python train.py --d_model=384 --d_shared_expert=192 --shared_expert_gate=true --lr_router=0.00185 --vocab_size=39312 --norm="rmsnorm" --tie_embeddings=true --beta1=0.95 --batch_tokens=65536 --seq_len=768 --train_tokens=326100000 --dataset="wikipedia_en"
Below are experts of layer 4 (counted from 0) of a mixture-of-experts language model. Rows are named gate (a neuron's input weights, with its number), up (a neuron's input weights, with its number), down (a neuron's output weights, with its number) and show model dimensions 256-287. Each number is 128 + 24 x the weight over its row's rms, rounded and kept within 0 to 255.
Before each expert's rows: a language model's description of what the expert responds to; "comes after" lists some tokens at least twice as common just before its tokens as in all text. This comes from a sample of Wikipedia text that the model never trained on. Tokens count by the router's weight.

# expert 38
Opening quotes and brackets before titles or quoted speech, often after titled, called, entitled or a table pipe.
comes after: " |", ":", ").", " |\n", " as", "\","
gate0 [108 109 171 146 131 117 140 142 105 133 141  94 141 132 167 110 138 122 140 108 120 155 136 125 126 147 138 143  82 129 133 122]
up0 [147 102 165 178 131 152 142 108 119 139 141  77 135  98 154 116 135 113 119  98 110 155 133 137 124 143 133 107 101 160 110 127]
down0 [141 119 103 123 105 143 137 160 163 131 116 112 146 114 135 146 122  82 185 130 155 166 142 159 156  96 161 139 128  92 149  91]

# expert 54
Pipe and semicolon separators between cells in data tables and results rows, often right after a number.
comes after: "0", ")", "1", "2", "3", "5"
gate0 [159 147 150 114  99 142 152 154 113 175 135 113  68 113 114 116 133 115 125 141 186 108  79 117 116 142 116 133 158 106 164 136]
up0 [ 91  90 129 118 131 109 153 122 112 117  88 128 130 129 154 141 121 146  78  79  92  90  96 137 147 150 122 145 105 136 119 103]
down0 [101  97 107 116 121 142 143 152 183 139 138 131 161 186 124 161 128 132 164 133 101 103 142 138 163 145 118 150 134 112 122  92]

# expert 56
Middle and final digits of multi-digit figures in statistics tables, such as 6.|74 m, 93|7 votes, 41|4 households, plus million.
comes after: " ", ".", ",", "–", "10", ":"
gate0 [143 142  98  85 171 121 132 105 144 116 142  96 153 128  96 136 137 135  94 156 121 113 153 122  98  92 106 132 153 100 117 149]
up0 [165 108 140 131 116 138 172 159 157 155 117 146 118 105 151 170 135 141 133 147 117 138 112 108 100  99 128 133 113 115  99 160]
down0 [ 62 133 128 109 149 163  74 129 138 138 151 123 124 152 117 146 156 174 144 107  87 151 145 155 127 137 144 149 166 128 162 107]

# expert 55
Space tokens and dashes just before numbers in score tables, results and dates, such as | 0, 2–1, September 24.
comes after: " |", "|", ";", "6", " /", ":"
gate0 [115 120  69 151 143  93 166 109 164 117 121 158 121 143 128 120 147 121 112 138 111 128 121 155 148 119 103 137 111 140 145  85]
up0 [ 74 109  93 112 114 101 120 146 125 120 110 120 150 151 107 142  91 132 154 141 100 135 145  95 143 115 104 133 124  97 107 127]
down0 [157 112 131 154 132 108 133 159  63 139 150 129  87 120 150 129 138 104 154 133 163 123 143 128 163  92 118 144  94 134 117 103]

# expert 29
Conjunctions joining list items or clauses, mostly and, also or, but, &, while, as in French, German and Czech.
comes after: ",", " well", ")", "),", "\"", "s"
gate0 [116 149 144 139 190 108 141 121 144 130 148 105  96 127 172 123 154 152 157 139 118 151 123 140  88 176 160 105 134 105 131 144]
up0 [130 167 122  99  60 160 104 141 121  95 120 105 147 161 118 151 149 105 158 105 132 121 168  89 127 159 104 128 170 132  88 142]
down0 [ 79 152 121 116 201 131 118  95 125 114 110 112  92 141 109 115 101 147 127 121  97 153 190 164 131 135 151  94 131 140 104 155]

# expert 11
The indefinite articles a, an and another, capitalized or not, usually after is, as or with, before adjectives like new, large.
comes after: " as", " is", " with", " in", " to", " of"
gate0 [151  70 130 162  99 125 141 100 141 113 122 146 120 115  89 112  82 113 113 117 148 115 175 136  77 130 117  95 145 154  84 128]
up0 [124 107  89 127  90 119  96 135 128 121 130 136 132  94 120 119 117 106 105 131 149 114 163 108 116 141  79 123 144 125 164 104]
down0 [139 114 127 138 102 126 161 140  83 123 152 141 131 123 170 129 136 104 167 142 139 117 135 127 104 141 135 143 136 148 110 108]

# expert 15
The 19 or 20 opening a year after "in", decimal points inside coordinates and figures, and the space after "aged" in football squad tables.
comes after: " ", " (", "–", " in", "aged", " In"
gate0 [ 83  87  81 138 150 116 107  93 169 116 164 133  67 138 121 134 116 134  94 123 142 167  98 130 131 116 149 155 128 151 167 137]
up0 [134 140 157 112 122 149  95 153 139 152 111 153 130 149  97 135 169 134 130 117 139  95 101 113 140 117 134 106 132 111 104 127]
down0 [132 130 112 112 111 140 109 117 100 137  45 130 151 146 120 172 134 180 151 119 119 113 127 101 155 100 123 155 129 143 113 158]

# expert 6
Digits inside years, dates and figures in tables and lists, plus table header or summary words like Total, Year, Votes.
comes after: "20", "19", " ", "18", "|", "17"
gate0 [120 127 168 137 125 186 148 132 129  83 153  94 157 128 146 163 140 132 126 131 136 114 147 160 161 166 137 109 127 121 136 116]
up0 [144 147 156 143 101 175 129  85 106 152 120 133 136 167 114 169  96 104 106 126 141 145 114  98 177 143 104 149 133 124  81 110]
down0 [118 134 115 138 144  88 142 179 116 141 145 125 120 126 118 146  98 140 129 185 130  81 121 108 111 122 145 123 108  87 136 145]

# expert 3
Column-header words in Markdown tables such as Date, Notes, Candidate, Year, Votes, %, plus MPC/JPL identifiers in asteroid lists.
comes after: " |", " MPC", ";", " ·", " Votes", "%;"
gate0 [100 106 130 140 149 123 115  93  77 123 126 121 142  98 121 112 177 165 111 174 158 138 126 103 162 166 147 103 113 179 134 147]
up0 [ 70 125 142 113 155  95 110 127 142  86  66 123 115 106  87  99 106 109  99 149 147 165 155 121 140 153 123 112 114 167 149 131]
down0 [100 154 162 111 108 147 125 131 124 116 123 169 141 117 143 139 146 146  95 145 155 113 157 141 147 102 133 117 130 185 113 109]

# expert 39
Number digits, especially the final 0 of 10,000-style figures, and quantity words such as many, several, three, million, small, large.
comes after: " ", ".", " a", "00", "10", " $"
gate0 [130 114 128 161 174 150 106 111 102 131 133 111 114  81 177  91 158 174 129 167 135 133 129 145  86  98  92  82 166 137 151 122]
up0 [182 167 139 133 135 138 103 136 109 119 110 168 139 118 118 124 144 151 144 152 155 108 133 141 130 119 113 101 178 114 153 111]
down0 [115 118 168 100 118 132 144 137  97 141 118 127 108 144 127 108 138 145 153 107 138 116 131 144 152 162  91  91 140 121 137 112]

# expert 49
Contrastive connectives like but, However, while, the piece it inside words like Initiation, and single digits in tables.
comes after: " ", "1", " In", "|", "In", " However"
gate0 [116 129 180 169 134 145 103 130 156  94 122 123 100 121 137 111 122 167 108 118 144  97 108 116 110 102 117 118 117 141 141 142]
up0 [134 125  64 116 118 102 146 132  91 141 135 139 120 143 138 140 139 137 169 153 127 170 158 148 171 142 121 161 140 127 114 141]
down0 [141 107 120 115 112 127 107 140  79 165 151 125 119 122 129 115 166 145 123 176  82 167 136  83 123  87  99  94 146  81 107 185]

# expert 47
Capitalized nouns in names, titles and taxonomy ranks, such as Film, Art, Family, League, plus table pipes after AllMusic in review-score tables.
comes after: "-", " the", "|", ":", ")", "=="
gate0 [124 153 108 133 159 151 132 143 175  91 121 155 139 140  95 151 112 159 133 143 116  99 151  78  99 123 133 136 121 163 126 122]
up0 [104 114 133 146 138 127 134 134 131 143  95 160 129 113 128 141 144 143  97 136 131  99 102 118 132  96  99 111 161 159 151 139]
down0 [144 138  67 117  98  98 109 156  81  82 138 141 170 174  83 153 116 133 130 116 156 130  94 143 102 144  94 107 138 111 101 142]

# expert 41
Country and place name words, especially United, New, States, Germany, in sports results tables and phrases like Representing Hungary.
comes after: " |", ",", " United", " the", " in", " New"
gate0 [143 120  95 192 144 155 140  97 135 104 153  97 139 107 143 105 144 118 142 153 159 103 145 147 154 176 121 117 151 160 133 119]
up0 [109 153 138  91 107  71 139 113 101 153 110 114 143 159 122  98 101 150 147 128 108 146 118 132 123 111 146 116 136  89 124 146]
down0 [ 97 126 174 131  98 127 126 107  93 113 148  92 116 134 175 140 125 184 123 124  99 126  82 154 131 152 133 112 122 202 163 141]

# expert 25
Final words of place and institution names, such as York in New York, Street in Wall Street, States, London, County.
comes after: " New", " in", ",", " United", " of", " Los"
gate0 [ 87 124 115 161 109 132 136 108 115 100 154 104  78 101 119 114 144 109  95 126 140 106 120 152 127 120 114 148 118 155  98 154]
up0 [152 157 132 160 145 151 139 124 121 120 103  94 151 137 127  82 131 140 128 154 143 122  79 151 128 145 115 135  70 130 115 124]
down0 [ 81 129 154 169 138 166 204 120 108 181  86  93 100 124 150 153 120 163 143 123 152 105 107 136 126 128 142 163 161 139 159 157]

# expert 28
First two digits of years, such as 18, 19, 20, in birth–death ranges, dates and Born/Died lists.
comes after: " ", " (", "–", " in", "In", " In"
gate0 [116 134 158  88 147  93 121 150 133 115 117 127 120 116 146 123 147 115 117  69 105  91  91 143 127 154 142  94 116 159 167 140]
up0 [136 114 135 128 111 148 106  79 143 143 110 169 121 101 105 136  97 147 150 168 127 135 170 124 140 110 117 168 143 119  80 121]
down0 [132  88 142 151 148 138 151 102  89  87 109 112 104 163  82 116 131 119 156 153 158 160 134 156 151 136  88 137 110 124 103 106]

# expert 20
Small integers in sports scores and tables, especially after a dash, as in 6–4, 21–4, tied 3–3.
comes after: " ", "–", " (", "-", "/", "_{"
gate0 [132 164 104 136 137 142 147 111 125 134  74 145 103 121 125 157 104 162 134  76 136 169 136 172 153 145  92 112 130 121 167 121]
up0 [127 103 162 138 119 119 150 130 128 159  83 130 118 128 100 117 141 101 134 151 158  81 119 167  94 157 155 163  98 156  81 137]
down0 [115 113 131 144 129 110 117 109 129 106 120 146  99 112 136 139  95 114 132  89 170 145  85 144 118 130 106 119 148 137 183 132]

# expert 34
Adjectives and adjective suffixes before a noun, like local, political, German, public, and endings -al, -ic, -ian in Ministerial, patriarchal.
comes after: " the", " a", " of", " and", " an", "'s"
gate0 [107 144  80 125  90  67 134 150 137  95 123 162  99 137 135 110 134 138 147 106  89 122 105 124 137 175 102 137 108 109 107 165]
up0 [109 107  80 121 147 153 175 167 151 133 168 138 189 126 123 136 168 151 128 148 116 122 128 106 118 107 111 111 136 144 177 138]
down0 [131 144 127 124 183 146 124 111 130 131 123 102 118 136 112 129 123 128 150 101 162 136 175 124 157  82 128 133 142 120 113 142]

# expert 8
Pipe separators in sports and statistics tables, mostly after a number, plus country codes like FRA, GER and semicolon lists.
comes after: "0", " |", "1", "%", "2", "3"
gate0 [ 84 129 139 144 152  94 117  86 149 144 150 119 114  95 145  64 144 119 129 153 110 150 147 186 151 126 103 125  87  96 113 161]
up0 [123 145 148 124 159 156 107 153 138  95 116 157 147  92 167 132 163 104 127 160 132 116 134 165 180 128 126 118 107 103 127 128]
down0 [150 114 135 132 123 111 120 128 154 123 142  94 160 134 134 133 161 123 142 164 134 147 129 160 102 174 108 147 100 138 161 163]